Below are experts of layer 6 (counted from 0) of a mixture-of-experts language model. Rows are named router (the router's row for the expert), gate (a neuron's input weights, with its number), up (a neuron's input weights, with its number) and show model dimensions 64-127. Each number is 50 + 10 x the weight over its row's rms, rounded and kept within 0 to 99.
After each expert's rows: "comes after" lists some tokens at least twice as common just before its tokens as in all text. This comes from a sample of Wikipedia text that the model never trained on. Tokens count by the router's weight.

# expert 37
router:40 40 38 49 48 41 42 48 65 45 35 57 62 66 69 27 54 70 44 59 50 35 59 47 52 33 46 57 46 38 46 51 70 36 45 59 51 35 38 37 62 63 58 45 55 50 48 55 43 60 46 52 56 47 43 56 45 42 42 55 43 48 37 50
gate0:47 47 63 42 46 67 46 42 62 48 40 46 58 45 49 37 53 64 43 45 45 65 54 63 58 51 27 50 54 60 67 36 46 47 52 40 48 58 53 49 56 58 63 38 50 49 40 64 55 48 47 59 61 48 41 66 51 38 44 80 48 70 52 62
up0:52 72 46 41 42 37 57 56 44 49 63 53 39 27 52 54 37 47 26 56 40 33 39 52 57 43 57 42 42 63 27 46 44 54 45 47 61 36 48 52 50 35 38 52 62 50 51 50 23 56 38 60 63 49 61 53 54 51 63 56 32 53 39 56
comes after: " |", "\n\n", " | ", "C", "==", " |  |"

# expert 0
router:64 52 62 38 68 39 52 28 59 38 49 70 47 54 48 56 55 58 52 28 49 43 53 47 66 47 46 54 41 53 70 51 22 45 36 46 64 60 53 50 39 45 52 42 46 64 43 55 54 57 42 37 54 58 49 42 60 40 60 54 43 56 49 62
gate0:39 58 54 45 49 55 57 25 55 67 55 55 41 55 51 57 37 44 58 33 67 45 60 52 48 61 59 44 45 56 51 29 41 45 37 52 53 66 51 48 47 62 26 48 48 37 53 42 69 64 46 54 76 64 37 56 46 25 53 54 31 59 59 48
up0:63 60 49 33 53 43 62 38 52 72 47 51 63 45 59 47 60 47 60 28 45 56 50 42 48 47 58 45 44 52 70 54 45 48 53 41 51 54 50 66 61 47 54 45 63 47 66 50 54 51 38 52 52 60 49 48 58 34 42 65 59 59 54 49
comes after: ", ", " in ", " (", "–", " In ", "In "

# expert 41
router:50 59 45 48 40 48 51 78 32 64 61 47 51 50 38 65 47 53 44 37 63 66 35 41 55 70 52 55 46 56 41 40 55 58 43 48 34 55 52 52 52 59 52 51 42 41 60 30 48 45 61 57 61 36 50 55 58 32 61 48 40 37 55 53
gate0:54 65 30 50 52 66 48 59 38 49 60 49 53 43 29 56 46 60 53 49 70 51 50 41 39 59 44 42 54 53 54 55 44 33 48 44 54 43 70 62 55 55 54 73 45 68 51 52 49 45 33 43 48 55 56 43 53 51 41 45 39 41 59 56
up0:37 33 51 57 32 37 36 44 48 53 63 48 44 36 47 78 60 56 49 43 59 62 52 42 59 35 51 43 54 47 65 54 37 42 50 56 47 54 58 65 56 54 41 46 49 40 50 41 50 40 52 36 49 42 48 41 71 49 50 48 49 41 42 46
comes after: "1", "2", ", a", " is a", " a", " second"

# expert 77
router:37 67 57 50 52 49 49 55 50 58 41 59 52 52 52 69 63 64 52 43 52 66 54 58 44 52 62 56 38 46 42 28 73 60 69 56 27 48 57 48 58 61 46 38 39 43 58 60 56 43 45 59 41 54 66 42 29 43 65 39 49 46 32 52
gate0:43 48 58 58 39 54 33 38 49 55 58 50 52 58 44 73 45 55 49 48 47 47 41 58 52 63 38 65 44 56 60 32 56 57 49 33 58 33 50 47 45 69 36 43 47 51 61 66 33 51 59 50 58 39 56 59 41 52 48 52 59 65 42 29
up0:55 59 39 43 53 47 57 65 36 48 77 58 56 53 44 37 43 43 56 63 62 47 46 62 51 56 62 54 50 46 21 53 47 39 50 56 46 66 47 44 33 49 58 55 60 52 45 23 57 60 52 63 31 52 57 27 39 66 56 57 38 70 44 57
comes after: "2", "1", "–", " in the", " St.", " at the"

# expert 43
router:55 42 45 48 58 42 61 57 53 33 32 41 61 50 41 31 73 39 38 57 37 42 39 61 42 51 66 59 48 46 55 34 55 34 50 57 57 56 38 43 53 50 51 54 54 57 62 65 42 65 64 55 40 52 57 54 67 42 52 34 60 63 49 64
gate0:47 67 59 53 74 49 34 39 35 52 42 54 65 39 42 63 48 42 61 54 38 45 33 56 53 47 55 34 55 64 54 41 41 48 54 41 50 39 43 45 45 61 53 46 31 48 43 53 53 39 41 44 45 59 52 38 57 52 68 50 63 59 55 47
up0:40 41 48 46 50 66 55 47 42 58 39 56 61 54 50 36 59 54 46 50 70 54 43 55 71 38 48 49 40 41 28 47 52 52 47 51 47 46 48 53 37 56 51 44 05 51 34 53 50 64 64 27 32 49 55 57 56 56 66 74 52 43 52 49
comes after: "\n", "\n\n", " (", ", ", "–", ": "

# expert 45
router:45 60 40 46 53 56 69 68 31 51 61 66 53 47 58 66 47 48 45 33 44 58 55 43 41 68 62 31 40 58 60 61 48 51 43 45 43 31 59 47 51 56 49 55 52 44 48 46 41 48 49 72 33 40 58 52 38 55 37 31 48 46 46 42
gate0:38 52 35 57 48 46 43 49 51 55 43 52 62 43 60 41 64 52 55 42 24 65 43 56 57 51 55 56 44 60 33 37 61 28 47 53 46 42 49 64 57 44 52 48 55 57 64 15 50 42 48 41 30 60 73 39 44 56 55 58 57 46 43 41
up0:68 54 55 40 61 57 64 48 53 60 52 54 53 69 36 50 49 51 47 49 44 44 49 56 56 32 41 48 54 42 38 71 38 47 64 75 60 70 48 45 36 44 45 49 57 57 41 63 47 44 35 60 48 42 60 66 36 61 52 50 56 49 57 73
comes after: "1", "2", " in", " on ", " of", "a,"

# expert 19
router:49 51 35 48 59 60 65 50 35 49 61 54 43 41 60 59 51 47 36 46 68 51 49 52 57 53 72 36 45 46 38 58 51 45 44 49 36 44 54 38 52 56 51 54 58 57 50 64 57 67 38 65 39 34 58 50 50 40 54 41 38 59 37 56
gate0:43 45 61 56 31 57 45 52 72 62 44 38 38 59 56 58 48 46 61 55 48 31 44 39 43 52 52 60 55 53 59 30 54 31 63 63 58 64 48 51 57 59 64 43 53 49 56 64 60 59 42 35 63 52 50 55 32 63 46 47 49 54 60 50
up0:63 44 49 43 42 23 56 55 45 41 63 49 54 71 37 40 52 39 59 50 59 58 61 40 46 67 43 43 39 52 55 82 36 53 31 41 45 47 43 52 49 58 58 56 58 66 49 54 43 44 55 35 32 44 53 41 66 51 47 49 54 50 48 49
comes after: "2", "1", "0", "; ", "3", " in the"